Below are experts of layer 2 (counted from 0) of a mixture-of-experts language model. Rows are named router (the router's row for the expert), up (a neuron's input weights, with its number), down (a neuron's output weights, with its number) and show model dimensions 128-191. Each number is 200 + 20 x the weight over its row's rms, rounded and kept within 0 to 999.
After each expert's rows: "raises" lists some tokens whose logits its average output raises strongly, later layers aside. This comes from a sample of Wikipedia text that the model never trained on.

# expert 52
router,200,184,205,197,180,267,197,194,225,262,203,219,166,210,203,203,197,178,215,213,191,186,191,177,195,180,201,216,176,216,189,229,206,208,197,189,180,207,246,194,185,229,163,164,214,226,195,196,230,197,196,200,223,217,213,202,174,211,206,195,211,189,174,188
up5,174,181,213,188,210,202,197,190,183,210,190,209,217,172,221,230,206,158,192,213,172,197,203,214,206,232,208,176,172,236,185,204,187,185,205,207,168,197,219,171,176,178,203,188,209,218,186,238,196,203,184,203,186,220,181,169,207,195,233,193,219,186,190,215
down5,195,189,187,210,203,173,185,205,226,179,203,179,224,203,221,175,196,198,202,205,185,156,233,208,231,262,218,166,188,198,220,235,225,167,196,195,163,235,226,172,200,197,190,215,173,220,186,191,211,203,207,193,218,161,247,191,212,214,206,223,160,210,214,208
raises: "==", "===", "====", "In", "The", "On"

# expert 51
router,183,183,188,188,222,262,220,203,201,240,208,190,177,188,222,223,205,192,194,231,198,192,210,218,209,147,206,226,209,210,167,225,225,201,220,193,229,198,216,184,179,208,204,187,198,198,184,209,220,188,241,233,198,204,171,220,190,211,186,206,220,193,199,235
up0,236,239,195,161,240,201,211,208,178,205,181,204,168,205,220,208,212,161,166,203,175,194,184,196,202,184,184,215,212,177,176,205,239,182,207,198,217,194,224,213,175,186,217,242,204,176,178,202,199,194,190,232,224,216,173,157,163,181,202,201,224,158,194,182
down0,174,200,233,217,208,184,184,205,213,174,218,201,193,179,228,193,188,201,203,187,177,179,169,205,167,201,194,164,180,194,198,208,206,238,186,211,201,209,178,232,187,196,200,220,209,220,220,183,154,182,173,204,207,222,218,193,211,177,203,209,184,194,233,202
raises: " |", "est", "he", "ag"

# expert 58
router,172,168,220,218,225,204,182,198,201,207,171,180,172,246,187,201,192,202,179,217,253,188,192,225,220,197,190,200,191,198,173,211,219,226,214,179,204,217,239,179,194,219,170,198,191,225,196,198,177,182,194,212,211,166,226,205,221,236,212,217,217,169,180,229
up0,180,191,198,199,214,194,182,194,198,185,189,225,177,188,174,174,221,222,209,199,196,201,223,174,217,189,203,224,159,198,195,216,176,199,213,206,219,226,231,190,205,213,142,228,157,225,231,218,189,188,178,199,193,222,204,180,195,215,191,190,202,196,183,180
down0,206,181,194,166,217,196,207,161,169,197,214,223,202,193,191,175,186,219,221,176,223,197,188,233,207,181,210,223,205,235,198,203,199,212,191,200,224,202,184,211,187,222,224,197,180,208,193,197,206,197,206,186,170,167,189,190,193,224,167,200,197,185,166,206
raises: "19", "20", "18", "16", "15", "10"

# expert 42
router,204,212,193,231,200,228,200,194,194,244,183,218,192,191,204,238,193,195,181,239,234,174,212,201,220,173,208,206,187,224,166,222,218,208,202,172,214,219,239,191,169,198,173,182,221,224,207,197,200,205,247,187,193,196,215,206,190,221,222,182,191,183,192,212
up0,212,215,213,199,212,224,174,186,182,222,200,197,212,256,214,215,194,223,196,197,216,204,250,222,168,201,200,185,204,197,227,166,228,182,205,187,183,183,187,221,173,225,217,218,221,190,176,156,185,223,215,177,168,200,210,216,204,184,193,198,217,199,202,181
down0,211,211,220,190,230,211,237,165,168,166,169,185,214,191,157,186,208,207,208,150,183,198,202,175,179,173,167,192,199,191,174,223,198,201,213,222,208,206,176,201,200,200,157,225,180,187,188,205,206,158,183,212,196,231,212,199,205,207,200,203,205,187,164,197
raises: " |", " The", " In", " However", " This", " He"

# expert 63
router,181,191,193,198,201,210,189,191,206,222,180,180,174,236,222,224,213,191,201,222,184,192,202,186,177,177,174,229,183,191,190,232,206,223,186,186,168,203,227,212,169,231,196,189,198,223,216,201,218,215,203,193,216,198,241,200,190,217,191,234,209,171,163,218
up5,160,184,187,197,226,163,174,187,198,206,207,166,205,204,229,171,203,207,184,209,172,208,220,166,187,211,171,197,199,222,177,230,209,206,185,211,203,194,189,218,212,191,220,171,229,191,164,164,183,218,194,200,218,187,232,206,198,188,186,213,207,212,199,224
down5,190,177,164,188,160,225,187,174,229,210,208,235,174,225,238,190,213,187,166,220,172,230,200,208,205,185,191,201,192,201,218,168,190,201,192,203,204,182,168,176,233,238,209,220,212,193,223,219,213,199,209,216,193,202,200,200,194,200,207,170,158,192,208,201
raises: " |", " a", " the"

# expert 21
router,194,169,229,201,198,203,198,194,216,221,205,163,215,204,230,214,204,182,171,250,191,201,204,190,206,164,233,244,212,217,201,194,217,190,214,189,214,172,214,178,201,216,214,206,244,190,205,218,211,223,220,210,228,196,217,200,201,219,201,177,197,169,178,184
up7,225,241,193,197,194,194,200,174,186,188,203,176,195,196,240,227,222,201,184,211,192,176,220,209,230,198,214,223,188,191,199,185,176,245,187,177,222,213,201,163,203,196,180,249,178,224,203,189,237,162,155,170,225,191,214,178,203,212,198,227,219,208,206,191
down7,204,195,238,211,193,185,218,215,162,182,234,217,224,179,208,164,229,189,243,205,186,222,185,163,225,193,209,182,164,233,187,198,221,218,193,185,165,208,196,178,191,203,231,183,180,186,176,185,156,220,191,186,184,217,180,220,198,196,204,194,187,216,196,211
raises: " ", " —", " Loss"

# expert 46
router,200,205,200,220,218,228,213,190,181,240,177,220,190,186,187,240,185,177,210,244,191,184,211,183,205,162,202,227,182,210,185,219,211,197,190,183,199,207,264,203,170,213,180,195,207,218,188,207,177,193,236,224,211,209,216,214,178,198,199,182,190,162,181,216
up5,236,243,243,204,239,183,215,218,177,208,202,203,168,210,213,213,209,200,184,206,215,185,215,220,171,224,224,243,167,188,259,204,193,184,210,219,197,176,224,190,218,199,174,176,176,213,176,226,190,233,176,189,167,199,216,203,213,228,220,199,170,204,198,225
down5,203,202,223,155,195,178,198,188,180,197,189,196,217,196,201,192,248,231,199,148,239,209,192,204,212,255,178,229,165,156,215,171,201,203,210,204,198,217,188,233,198,211,190,224,182,208,184,207,210,148,166,231,200,211,207,180,202,180,201,175,229,184,190,183
raises: " He", " This", " |", " In", " The", " However"